Experts of a small language model.
Size: 13 layers, vocabulary 15230, 28.9M parameters.
Training: a variant of Adam for the experts, 316M tokens.
Below are experts of layer 8 (counted from 0) of a mixture-of-experts language model. Rows are named down (a neuron's output weights, with its number) and show model dimensions 0-191. Each number is 500 + 50 x the weight over its row's rms, rounded and kept within 0 to 999. Numbers have three digits each.
Before each expert's rows: "raises" lists some tokens whose logits its average output raises strongly, later layers aside. This comes from a sample of Wikipedia text that the model never trained on.

# expert 16
raises: " Votes", " stars", " released", "Singles"
down0:452483579474498521415497525561479495538508385445411535564468472456419544468514562466582539563443469455490545542490504476467493453552544434483509480513410516466569493523543514507557386428484550544476489520537525591555545610476526444493520544444493532473532498454539457592479468501516524540558589538543512407584420442513540588530550470452502573515638475504455442618516448491547517486462600487484524557421505467477417504602468483419517476436455530548517439445486475471569477435609430496455515474455510477541585492579510582532449523492460603521480502464599538497488544591472516494
down1:569510532489531474451389451518510452552493445488554486518504477419506440470511577569571411441428589544538519486512567505530488454487452551465528540553514515447608499406491516463501470538510528474528506530527491583565512524616488502426563557466542417430491383583546449502508493573424553508593390379445465479519461489518484477433526476468514497539472429517534437526583540431401566451427538449432498436451522495483485474508536486417501429529459471457502492529545501509540476525408522527505441558507503559478479446560542471573463448486439562543566470510423518565502363397537577447
down2:490462485447493508531458417512551459453472527404491465372478469443454545434567463565498497527573512491522472467580536452501510566556467529551547533383498571551565563546587503495425393493589517514478481439446537488408518497484485511466533478524516564495496480488498475554433461456426541501500528417517480531449458476574574525586428516475554512511533413495443495498441531564612535477583481523515448470545404510434402568532446465508461408479476460529466531567553544508433508527464555493461509490508504441546588602521447497487503543572410437469551596431546493485560615372473502456
down3:493417502552485481438506525496530503520501520470478497443515566476384457403530468500485560493554591436516592518543559472490443459453616471462455525458473488510496467494559554553511417539487492518478471453422517465446564471441466483508574471450457420574462478473444502506551494531525452461472501509567461492585448493483544557600461477483476601566454481576505490502501343554622554544475499451503514511574503552583549550486478472619462479394560443553477468414540499614572561460553484534510566526617500464556495526448432489522516478514627547547445559554500555577535475545439498489
down4:454487561450526409576524499515489450506505441366422459518528503572499562477538498501539510524486449476497453516513499491483501503564563501504502507460455508629527539532486521381534461529553458438491498510466431460450554501516583610476495552513456494472637423500557483392448496480538506528497639511535547447484577516497539395489467608413452538483488379471546464413532534542473521533494497469590587438418526543557517589429531518522555562462514468596470594437499505484580508522526490420455538548531520560463542472469553545485552487537444552584486435472544529502584441552445462502
down5:481477421515522468515545491494486487426447403550436451516477504496514526516483538599452468533492406408519607555561503504491537510391540492549542520550554457515513518458579474457565453491565555403507487366492539562484614552501497501424388433529478570528429405475597541480483473482564492473491486556444565598527455555501611519552508474425537479422430487541475450609438474598507459519517403507504448511416548481561450534398520502461517518501467519496474511545588452505582439489522533511472499448432509473486514522563493465569466483499468470516525438473548576477515427512444387451
down6:483491435432537543489524490515518516408508511504469474602478470494526466583515526441502532554552556439421458446538452516516491544564506483459478426553529467453447513437420585430416448602469486449523518542499482468579541470550460517526566456565475544504494605507516469443532505578446493465503481408460493410544513483491477457534462505466442425508479498493532501534613526476466460556511499437569449552463429432560447560531517474570588470524487450476529493429485372489528405521534482584519621536540479519477427525490527466564561508451426402434582536608451610475433600525500401457
down7:571476512469374531524469556513533474478608496528513443436448425445445476473472444487563533522500385479579473534505473533482487459513443550413471479499452499511478539511555526445506571489502506449516573515515515486532511532545457529528520414475494515385578491514523470621529405514484374408516514492535590505479521505461466373466521538554467447509485541527456484565500463566530481425376501533475434428489504464508490418430429494453444468566515498534634433421528513493533448468561511567499478559459500499452497513503519568470510527531490512492506507388611541601666580454488497530
down8:454595572395497502492537409516442448589467475507515447515435461519479476503423507418504471469492470495585493480462504554498440526474435442480600499543524407478552469554471524460592460493481574430544527530557541380478463463380470516520484570505407474453472561520569438614490534440452506496504555524511467499516452548402483596495439539497589520464565463452511479561519491548522554482563518541537576520538559509586487518585509520499520423552559535529499544482478475475531547468496443508528471563435565500470550497566490526527453490487583598498445516356556325542493482484527569540
down9:396532552500453510543441535564425498493616451476428471527526467469478464514362450559517431607520440518509495471538504458537428531392550484476476491513424512516540563561424516504503556408483468553497487404449417515455537539449471456520495531576466495530511449416508503561517546458507560491462458515413523520588475427519442533477543445507519638458601481433464458493438467533596429486498486551440510514428440568467471617482514477566427458486492542483530508552565460392551504369533485562490503608553568503459517519440456386507514507505508497486511505504508506453496426504449496438
down10:494551462450513390418519491553457510553418530508393545457461470453552536504349443389404495560430460478466479451578421495492429506474503524475511506450412511534442550516358521494454535465436412407461540522484454464453527588530578598462531505513450488476486527491541529535522478472490500544531487488508476549574489502536475554487559376513518438477476511564430538525510460502582408507463502488524519448459508534551485565528514406529505499493553507493526548405400448405574547514511540544549543534475484604470449516555404547503581493518428521574556539498509421425465458523459538557
down11:417506427528581523512469443537499502592447503569477546599568487535483501489423485551601451475522520547469490531505526497380528446451553513439468454456449562411543573542588503484540443482539532475432515559562499523498539508565455421565473452551446466463561512446567496503521613443440511498509457450495507457598503576567457525504515472514531477435458507399332457418493451579580497488415549492465396484493438507546453442471487497522521433473389600506532472467498451414512525440455456526488398519465433466446471494480512429488462509487510494468481459554474501510488530601615510474
down12:504468482501439496533520498480441522507454404502580451511597490482516427472538427551545480438531458542546540468431427509448591441423548474580495477487577469533458478531568541582486431470559522490558445539531491501493551399500504424406609572463440524472515545421453586492560491442457513468579582558463522458414441460472519487481502484506527485518546494468462505474484489538554555516467501566573520472429557535512404521604470506540452450460493526521517565594534490473490531447457451567544575547418424596470466470460411498507373619525524493459404487566480483507520381540535447563

# expert 22
raises: " particularly", "|---|---|---|---|\n", " however"
down0:504522562464482573495431540562399553461565481464500537483556435507457507468474510490464460496492470448447417532571491387503550494436551507468453502403590626451483505453438516495499457571468479513512497515570477385544488456499536464603479512533493399507494526531571581525555463411471538440440437529503473537482483498455516524459495572426463628532426466552542509536558449486581567465528421509443525504503505479498533468444421451411518481464574486548472474565489498545603454538502481494501498487587567464623451538474474459446542384459525421523471411463568515494395532534427411507
down1:485523564471516469480558492588510435518490465427491502478461623570459471478653559425440506458506506539369527486517488524439490506533546448566393462477571494507497469460486511427404488478540516518493421526436514399451568531472479534552535536472419518486602512554439471439469518366537528442482549544499552521501473571488426490458530452533425454527421544640443549466479476552497513483534545522444546517540510543583571571447461505522412490502441561482478523549511442538448581495539483586511444515515538565473531444492416488411546466502411514531518575514469495475512557372538510457
down2:471529455534459497539529456577530534471556519464513466519471435506409498397455485519524466620505467488445579440513542506518504440482467547492494502451414545519526514524610519448433375478532476571468532475487569557437472438433511495394416576458476484483491512498483544524471437513558469545476512466504487451514491512600526569521409411468479570499526432531429422542510415598579512484540451494442488519615456457434381502529473481589440410435463520510463552471586544524474611412444504559484567555489543504504596514516451514473458493475456487449491565432493498502456589419517594458
down3:471490467462456604493541510464500548491539447587571547407540475560447497472523573428507547607536554456506446558527484471482528524497434504496495526481484457530504415453477499498547511493458490454472497487490547457478496499507493485463450542477504538547526385415448541494562523331508421533489507463444509495532583492520513582600470416510514578470559472476632498551500403385495595388454513484473498541596529457536441528554506528567445621439492497520474588498555493483507529480619478513464558471585500472494497547463491602434516483534538600528392516482515530545566459402528505464
down4:461549527517501535530476447563497468492501460444472436577486534508611492467476481442499417476493478492500590484488613499442583548599471507501498510558480557541442549486471559528466535540479430455508435599506526612524495483470486560475474561606516518526483479567454574478485479523518460540537474385427552564507432415571531501437386571499509435494530511392495418565509536575524493520462446443426460405531422523545481507502459576566526562557513452555579544511590495541437376515532465474533524516483549498544529540416430553476564481489526547507438575498509468604426519581564528436
down5:468553509532498401515508544460512487460558472456573438449608524413452450521549513509433484492461486528452480515389544432565547529416510459486531520462544525506471513534478522537430527473487449425520505424444534512455440476452549550424395456552492486573530460530520533473513524464501520503496609459514502558445479542574549428516456527459470442566486496468536589548602513564561444470508529589443427519496565495619520489506483462511463509457434512536516420496481445439420524516433422512453533475436514501487479465513497427458583424469439488444484658386597505406501503340500488463
down6:474528457500518411568523522478486509588563583565528552530672461500528493538528493488540472548485506486554511506418508508604473439503501518488542387527483507535530532444466499503558503492516460514518498416435561471526515356472534514507535479487507468571495608557323478427433501449523474440526548563517422442473516479543482518556470499415527512530585545476572447482571515515469480531486465468457442559448556556444448461448493598533583375490557457503488433505502458537479467489530553448535492492565453613528551522388476545529493448518509521589496397400512518588476488519482555495
down7:482472431503554519593547525559541500607453582558483436511503479526490504515451467427554469460548487573529514490534563531448556573431557548475497415456584483516504529483522409473448514583489547573510580424570535523468587568512428472492514568450543427577397482504562456588551565530568511504478509566424471542586468434514512558539574473521578588479454521521552514414489505582570481466539449483545543428556498465541481514487515469502507516549436466553502440498474503462441451470390511591493473539471489506564484500385550448467473563432477576541566509472492487587415550609549530573
down8:491574586508407426415495399492505403471535449547461463576534512465570569526530585571565449506458546538464502541528472403503539441482488524495553427522431458586498515538461586543583441569495445497456457491481489504490418469534447526546531482509390411473543490512425499574492442536527491480506561527464519426467558491604481567500530512578484447488466426448516487524525494452506426596481558505418556526515451552464466481385569481559555549443527442580548518546501503458509552495508576547502506505513472591459550534540605521489503549491474561585533652533454426463504513423560539481
down9:510525538435407500493482475570468531534475527494580569456564561375499399494476519484478454453396472430508493585593506509547458530497557499465570513574477576486524463558539423484502535475522515440570583545484519476473459452448578412486540417436510468615473520623410502483493498506462434510473463549505543505495433437525522500502468509540528460587395526507520538591591538574529534525477625497513519497537407524470411445483508523556508471503544459550537460609465538467435477468432519470563467482418511499511527567413492532368447443460468463420534465495505471466413475503526493412
down10:490420492505517425504532532504543595529474481546465498434541510496654554586511461481488586536558605627512467493563534546577449450537582489513502580461545520420553497476459588540492517518512496536565495558523457470543505535522514512436382483358391559498480471510500600533453534561496472504596552530459509485532506539604459527528492452592410471468490545467530529518566551558494447507533485563528532479467476482592535485539429383578542456504459517563495533531395500518586423478517524498541531485466488480478559523517519535468576505449387513418539556475586478446562458481528482496
down11:432475520495613501539467455463516546561470537492458483548579544411552527503519571493478476534492428459540388507472482497490513471474447435479489526493522456471500490543564614561562501494666546519434503585563532474499499523496504478504466530488479539383502426489476544503541543557475496604588439522510466357546519517514446512392504476533588445452427458496436532501514601435480393406516577469560563475522456490409554507472530467524497524501502502497563532462430432453511552477473652504533501441437415396421517463570457479554528526475571436540460451503452470488471477468505497456
down12:531543472561473524520507498540571497455501477407569577521555466507515482436513407372521495522455446437475528529514438565494501479462471578524422424489562496450506491546522482499428463514477555514442500524420477563466559443508388536527545493479466465437425477434589496477420462566471509458454522431495448493507439435586429370507528524495588432533584529429438489563547521484471451431487586461453478487519559471574493510507493492534563552475523500564430573419488469508496552415486545491485382472504507404475440512522573445620544479493630426497509475608534551410549500481475520477

# expert 29
raises: " he", "iness", " she"
down0:500524521441445412420513538559514489543551485491467453594524538514434568493524539476491520494466422497498580514584437445532505484582502411506398356513399521518494487440511423474499570512558463508464529511507402473567557570533478479440466533496477563577518492492511538572495513486518462468444574493544471493473459491560562574539525606476457591547498481564614478481544467486605453438501499553578497436490512470481478573414421476435504487487436588509519494480515486467571386503553438508536438578437549441513341529555547469449455490504469485461553434483513430476420506585477530544
down1:528527513468583485416464529545549482515644561535550515427572482584527477441492504545549504542510487560388498490536494548469413460533524540442521565509501484426472416494507555384502417569508405589433423497482427469469463469456501527552550525526551588440522449490471456481446423467439485438453478510514503481520525448552463426474505531405548486518533360581445530496475455499583523527443525568453534505436448599435488458493580442479512454495486541406497492485562510526550475481632490518428509561493564594557474562548491450539467470448517544543518565486411465482491470435550417528
down2:433509496518453455536555489633499481511476600463441404464428485503390523500539511551450497597525485496554471514506488538464483465560481587531469546433419456621522515573476520519477462447509482470425525484470494556433478447529535575552420484502474494486396505386604463528495440529527450570598532453487528536514477526510465526532511410453536554547550405440462427484471498495544483532524492455555463488582477502444467550541489436547507360510529389557499573495547530551478481441533534539457523537539476460465527433460582558571460504522416475489602494430530516546490537339462467481
down3:538478473524544502519481496477499510506480468546503478421532542561383462460503465501536556571556604447534488507548533527437531477486461472527460511341428507518523477501570490461400519492510485565452417451444543515368570482448526440494535467463503493532469354468460485538552426389558431447417543434559478531485590498450533550566483476499505575473571472472573424574488421410517509440411483473464512539562513517530548582513481503469405531497465504554490536504500437590497479444507517575516476462513560509516540562453424583458406406516576544505458487468471456577497445410520494424
down4:613491436487506509600475461575517506522479568503543449516477595417473490408455419536562526583532453471456473569521523552456492498563528522468543518470440525504584468408480556459460487453541585434471507512465495554476504512559448505463449526446535517479544546591613473456504525529565511562529545521352404535485535543406451522405442488506506445480520465466509531570567458506644528523498553548480514415475518498484566558557499496515424491499502505545477419358502477475553477495477614490493584485467546525500562465532467502476425513440457519534475379472579505549421523477520573578
down5:457505487538409472536523464487489478498502494512481420577487475525433472443521529496416486515504537590482485520528504451422504502482513470499615524456579623506572512448528512365475435513488597459498546468552408378441470452544472502479542508587475490609449394482572422535537565509556402548539457487568443542401520405526454486508508419448501484618457464528555405492552546480485472483549492486510548555413544490511524551454361580500467457557532423574532543444483470451468538488543493429522540540536535490474442419461483529457495487555561576460528477458453471470492508533502472595
down6:339547511489421499461384508557533377424483509532440575546490513491531585501501479466545510419498596477527535558557501520566458431547481488500468487526459626585477559583412484509541550457589475569540525453437490523436564414581495516530541441500530487467480525511554500496503536491553478561529492465498505428551390476447499597478502514438520566508500515480615459451492625460437484503484476462464534544501567447549430426405564400507560426577488459476513466485493473451531532487462540539502539494427528441497499506495475449587487537451408482461501432599466456461475466441475530516
down7:388433486481560477493415556474430462529455549569476507470423510527479539465549593467419417490564588501521458545472570469512497502439471510524430518549531489513484544440421484606425485500580493501405520452535507482431485500453401570500477492482589538454557587531480544506561518474545555469439501489582505541473474487441523508430531504518566511574476522533465412468421554518494557462472528530462501410446447410509539440450543505495427408479467460378474497563531415540464404399531468485462536438537559543481527495469581462498553480508511506381550544470581457545465534391413458559
down8:518435510478427502502474499482491521545412476537535472461433585514537542544456462570456434489478438617452454456426484465530508547433463351520438530429563543518559526447497460431460523497452537467477571550523505551497559498583525540413504597459458444451572514518487643532453499500594460500528566532525498529452530534454555487536476453495585467522495466471473540409435440446499520563532448533498393553501501497496531557497435521452580481529555476500598403575374491440484449548397504444418601436516561401528543488549408519457482507488486531499491523537553524525546497515424550520
down9:458519452504372538504501607508543576480471480447527458477531485479593472506505439491517480556491572506473458568673480460452381530534506575487511526536473547506464494620402484579476524488550475440486525456538422524504473353508455451459520560415530558502452532525519492441540561566526558594566471464478473483502467493537474483537522449461487530565559510466464438586490515550451469545501527616555503471495525467488528439513492502529527497494530492502548475545487466463430512467502553397451528627533493481482461625503403586474430415539493454429566530542486467493393600437503494505
down10:568520495503553480393495466414530476449452518520558554465453484510526530554548484350502552540503499452506574500502530547559557461445601443486538485440577517513502563443483549545502541490434523513469493493400495579435414526468582581487512474449447561591538514546489499410565511576554450537468534430487461574483586531515539471533501525496387496561421493577543410518562507466483417506460478366535492559427521612587488522561473496498523467517565460523438478481551417580537397498617489479518484442514516517567487522502499516529508354457478483510544585531509446493525534506504525448
down11:389506537419473494494523511487492554484507517515459445511451495564495407512459502475543455436471465478504499493410564515487544439496445556462511492582526516368591497607535508456540494496499506532454392521510546587472547536508416442530454514491502445483515555471445400535529575434518504432509557504510491413516619504529477526554491472569577498470500405549415564470495438473484453524516523613551480479568502504509484508560590446519511516538449610521439500505551462501518586510513555513460457521531642498426511471442403418437422617434593557397445527466465476557502478439538501484
down12:471443512536474459413495414618429607548417512487393528426481457435588484576427466523579485493467550512434532495444413530585428531481580498535528503578457499464501506467551536563495424496549458460570593512477524519500475466454547444520539525534461556435468561556485484454487510499490514523512494466586412566560526500552498547494501484527427509490509454476531484470456483513439477545461460530440530589512480408552454456467509450584611473534474568571505483646563547422510472471444489483609495579598568541564429466423489594498488464532489549603491489425472468496492479452501529467

# expert 13
raises: " listing", " dispute", " Places", " chronology", " agreement", " ±%"
down0:441438542500433537494511505545626537508493591465491410521542497510545555494558551453520504516556601464467586469534434461521399526527512387587474454455530574491472476474469510556483544423584519461543524512495521484601583625455540543525459531444451555581489488416540491557547531546436521539509564529490541496545470461472497505493458473490410546434447457513556473524558436392518380510470523509502503518558509547433468481459432503504482366415474508476504421576462391532510439559550564513520534449560488511566498508504518462505611540457470469561481579486454535541534496634514556527
down1:537499473573503510540521520589428539542499425515514526482581450423553426405664524461519464477499478441444502482421536419505482449511448577500576560507447499505575498450465452467472517530426473540462503525639499522493493461529508534472529577460523451475483622557481512392420517344427511401590578456536476526551479454513397424451535579487539567458477527475467501507452506543495619513418467530488466549431476514490496479592456567477530471536570498454501581523548542479556465512507476452440535490526526436535493450473526468518539477451539556534550509509413562574488428539547526520
down2:517483548512438494410496466555588425511442551480522463493431472428407440412478433559530476543487462425457405562511534530494536506454577542486452481455466466542539595548553532516463370504550438472467618534474524497443435512431432518491494412487524463436529519477475430523507482637467486429483503492493437437503541460450482501580446533468511471472528413474379462425417421568572523481561451523541488552473508450439423489505480496473447432536440452514510484507456525614461526465492512425450491511463491411443566469448491488537437516469498625405497564435428472447492504500550522568
down3:441365536508528571509398436524536467456455492428425523510431496504450516385546494406534547551595564456513546524488498598512582567459468467580488514423529464518470483478553496524491575456475442457522508415473519556453499524499501549476474488491457505530511427425513467582618486434375477523536577480470532519485500542499504431528442484536511530512483472540488490510449412392506473487447479466504436510560512505533477535458422523680437492479487543558473515404546420566546570431569509532484569469557502499609527572486485573483536531517535498517481588533498542495588431433434495447
down4:480562549452544557535471464501511418483435468464503539540402598534521491523576481529633548556436503413461445374490513468537494537473553485484457406498523521458532485558453562580495520485541458546491430530541539457556491552499525541437459455353477496520521526446463448519624508547500519411494544477527548532484450492515389440509489489446486444542592497549439527505481547532523504458510578514499463489543518484587433474649492599516514557550562530558593462539442527471531508566490457493544438523481483425635470551507421563509430500472506462442422537568494461498462403499560477530
down5:553485515519375585533484503437373550496483397507455525454576467505436440410521575535434403518503525563509496470583474452407524534506525647548546527510533478404568448460534576492439445504564506477411488511534455529461418472504572537422555432462524523599514472396496437541393521506481466476555528567557480516523510542503555477615435483493451564492482432500513541570493556499460489448556551442485440476538511552489438555449524495557468486502527498474468519543506490439539527561494456436540436445527502466413437442598531450463535486498581424584513560508511481437533564488468520450
down6:496534550460559464461536509528485550513440585537428492530520509561513513529550491406535508523454494570551479496539505537559537474561586418448498473557524484472487542402484456511500514502546524543585540541459600494398587423504461500460598481442535529458539529447475463538525504400503447525491446474485418446475522473564501472470595531486517481592520436570583544428438525472561459597465471488452501371526504537479560482445503401456592496484546353462600551444450409493522455574462431539558550525555533527514458483563406413459477525481510489561525532513527468554409454394543527484
down7:614459520551454494537472590525566522434495541522551482443405530522517516459453554493436487573473582511506520534552452382397590484476514404535438445552408488560540535444553559442480561480618513441499512418438457460490532534519514479444458499539457523507548557436532406553463434534582574525553460535527525493508520511564561540468448490471429598430462441465473465476522501499539564519563521500557501530477416504549497515524583471580513416374497486525577504446530475521506510591527475601488506486487521548448568451522487454503619439472441503537441613449504412488572522511531470494
down8:473672478484496460511485507464434461489482522576486422516443550555413525633432526499454518440441371573527470455510547463468527475447445476444486454524557467548436501503482538563495492546398604442600557479531480476446471487504380567509550461539464498396442554496555516485526477426483509494502452494481457409521524548475449572491441541480568484532509444569466527475422512438548545526489492478569561544554547517446524480454563517436478565484494524507442514552430449480523535657627486517489497436534506514482479472530479488511599497460483432522415510490656491495515540481481526476
down9:464550431481454534489509645493520522478484480477621440476570517502491440491504497536472470581503525512455427533693512554464403546554478544469455463520474526481466418528482418589396504474492364442497566468474481536483526445529453453477493590484513531535466505506537532490534480616553536554498446448507495477509463500562459518517523488512451493601522485476482461557497580579433502589543531616560483474530528484451466458491487521467524541509587497568519530515580416467471522478489538425459502536496543551478485626548465634483463398491501496405507551583438507522476582474561492525
down10:504389472469489546494500470438564498505431513484456538533437580524555529417495515614511454519491519480512493546579473482507388582452534430429505504548454499391492628561509581532498510451466499461540540539509518490414545626421657541532529480381516497520542460577569539414514557513532453494541560506575502584408467515506533478521471418469530481540531482478405396456484539516450520497587572484490483520469536537538584563515484484630491497594475505537530506539436468548500439577467540475550555547511554435518451492522528521446496495444444549521573509533482433493473438441531482457
down11:477465577569526456555538548570499517584490485539561473520530590460535490521553477474484452553537474451541542432505446446417454485576493475503504455361472408429527515625562528458566489615518494510456495543573471492504451515570502472430497476529491550441557416483497445456662464449418564558380481462530487525489573519532505510486438451549392494484390465448474627501419549485575496477485487503514453477511480533443560543487470453537517517480373580494442455508477424477518580578482497486442436434501467494452412459523502434540421496438458506445499489465480517485533533550506478474
down12:552507541509406535520414531563485525513442464426584505462577456425613536541518532447500499534524525441547623509558506515518608484462468484469447532492494441473552475559432585605417567457540511581534544537579380453549491509494536577477502507500457536515599475468442540579537485515470516378488500548466580563440427522511517562473500500454548541554456398449433574539448496476551553544421514491517517597428506586469535463563538457534535596502487482538457444448541532469560503520509534549570504542525505640507544413470480441506492539531532530464450575537445512506426502525536480534

# expert 14
raises: " its", " the", " their"
down0:463564527545513531456478503509551520605518544542489501457424545629372459527576373454531510446546516515562439522499458439466462570459502501469543430456542505476476412447521537529513491421569530469510442424638541533501466459498472513505525524558500511464457519450555443570627482519453529557501474443535534401484514503518492424619508489493542547576541464562512525524501525477423519433549388492440466535531473498565459477371502494432435617510458533505519484492521537562587486499466443490499551512519346469384470474516440523523529513509488501525501481465510518504534444614514481419
down1:516469457555454578428483521505509465470451513439500411469547461445580491452536498410470419459551580473417458506455547529467419481477457530584466574473550454496476493553524460391445564481565550482458472495431434535444520437448531400518452530502482504525491527471544534488455542546446665499535494477542443446613502480556503573447477491507487520531456404418390518487494455465511550499490546410459540512546535491502606450539482483408442537475457430453396477558476539429546550472537468565398534508571463518516422454522540528524600555527422479457488504579456425437529568473549510465
down2:509411421448474491511468385514531566539541553520476467449475430535483494612542501561571476544451412429491469609498478459469548427481545630537524445492430551541585587446593479448503519488471508550403512547538551487441469423402558474490486503470474557552524521520489530498488538524448393470455588556552461436449538497426607529452496443451516569495500464548429476495565544556496537492506453471478453474474441578498414579626540524531495482509521444562484489567562556486544532412463445441499530578559564570484574550455504501522471555518504500556609543475484515514446462553479479461
down3:393525485412474499477498363507518512492515461548494468520381550525445569441474436531567566525476477486487545446598476521530535450477461440437421462476474552528482477474501468520512558505460461466505544518524462483547564430413530515450505470468554536419559505511594459456528516519534452352494497492493592473403524512410479545498489548645488508493428516556565443493441502497509439433487459517557474485575424569582493469536512592473612533383490543608600515507534473492552502496465434464471478460472534498581489540534396558527416504434555491522590456456486490455529496511465558437
down4:405550509414511556508530479517510512578415544523490489544463553487632488468519516428503427447460534577562440507429591446527471503575459470496583545495550552501488544490458659536473509524431373379529441576539527520478490552506529452486520516457421409479555484509537505523544542540471457563616564443493447512536469508541488440453484633531524524470492575486581525484479555603498509536448509571480499461510491537580481539579526526559539483535590556615520531527488484548521433525455535529507508511501492472523529411475528564449466528481431573516571568553465484469477496529599596480
down5:421543435479496455511464469549466523419471456553562529518523500525444485486491471541559591568472575635525528578575481501463449487534546544589553429393535459482527477515549458432522511470581508536512522530456433479500438481480523634523508507551490493517462484455509512483514509512512507537521347526670453507514497554483508490441484436463478564485501519490477479512610445579464495514497551518446518515518530450620430447492440411458474489554528505520390437466497454560473642493522532521384534509419491494455517554481368487559486500521588412496524509543506579500567497549541454536
down6:424401501516416462503532545494557466491462510567518578551528484416556555466555415651611405476512524520479511478395495395431519425559472434593500499509563620524519496513521498559442553499524498473478455535538570425479500488537542472551509584406465448525496509506465467515440462608450518475443526479520502501478477543471570532514421469497475509390442439473471459409539511438448490489532430470433493560575403512518410477528529472529553432581562483458462418559568513411520437531477500547451518479481492504509412474542458499558402492483498586512518515586473520584504444525510492494
down7:506412563350497492540510510409483476496512486501560514394438484440501495483486436472485556544429549489458484519430476603433543448490538494491361538541478563515480550543513414487423525559528472528426657482563554480491487482482412403455453490508490636418566508525435457544522505497618529616513492559480521514456496516534546584423422522529489466535538416457542471499485516560504482474570545472534534477435538485468509492488447399462469434496503503493523491523506511513521633464472547560513577528469545426591515509517499480536498414411490472514527485551404433464480491561479516548
down8:455519584447550433432471557538517515445470445428471485429502472510465435487504468535529459491511575448429563462531507528553427506561541517516454503441441434542454493586457398389461557416497579450487510514451420460505448419455456503531564408410378565475557440509556529541556479474549550467500506418516446499410379505537420498551448521459424446501490525459593449609500422559482507534481473541513493425506498476458476631468450435522500529467437518545463494490491487537487514507541553453441486489435475469443444475536494470385562487431591507515463528526624459471502550502476565536
down9:500423469392516486418497576515476469475439488488621428493500566462505458464469484601512438565442514497521538487490490521508396478551530521489552440489477499482468428497433566586548582544562520491503476539509493557428505497569524360443541585606576553505621512468500494480515508475432460511522493561542489629578412576519552531487496465459493457546550594569489509463538571544444549451520457437504525497549528459426492516522457460561479472510446504542491597497550526403531563575481453502457491473544545486576570552521533463498597505434505400452548484554523452457429553463415533425
down10:466434613563386457413469559491434538503436621608460526487495594509519480490555562568414491555443437488464537545541445496471455536448479358529525518454539484481502535572528564501573558597520509402378441488463457499469570463468491543510537493422456558590478498531494535494522500513534486480487482501469439452557544554502469413481554505559463476500481349474503504475490483497428492486439455442430452448539430489495531538527453598576479471490462484440543544436599517436509482574520480450486563542545512470428535520583482533472454519412500470438503542473491585509508493397506472564
down11:424517428566540567399547493539436418540467526546543436421417494573392536485475465555491517483435513441412509497460488570445537525531460569550467531495464572522543498559498559446442484530492481455522556507496537394476456381579439406546499459480493443470480579566579403545544470454462490501405532520499494444512527638456467461451506517453469490454442484485433556504559549556481509455608520453526507454502466541556457461579411507455491518546501526585536483513420432456560589555474486524512477547504416439436512535592450595536492508496431515477522484506555512618492485451546458515
down12:503515557557552517549503384548460491550556535489487509452456525390479514426468498551539518519510420431521439482490511454537514517498467453475482488496450612512509445492537491475544540421423459551558507535533532425522469461542476480511466637538504579499486507468617407584502582517533473499539500406457536452501548489464515515411512463524506563484429484535473570556524507532459518424393438500500521488516472514523556583590488499463434552550526517526416499504377413484527500537435500489492479572439426494570446468528571431599525491513626519432517612527514453382409416576541524539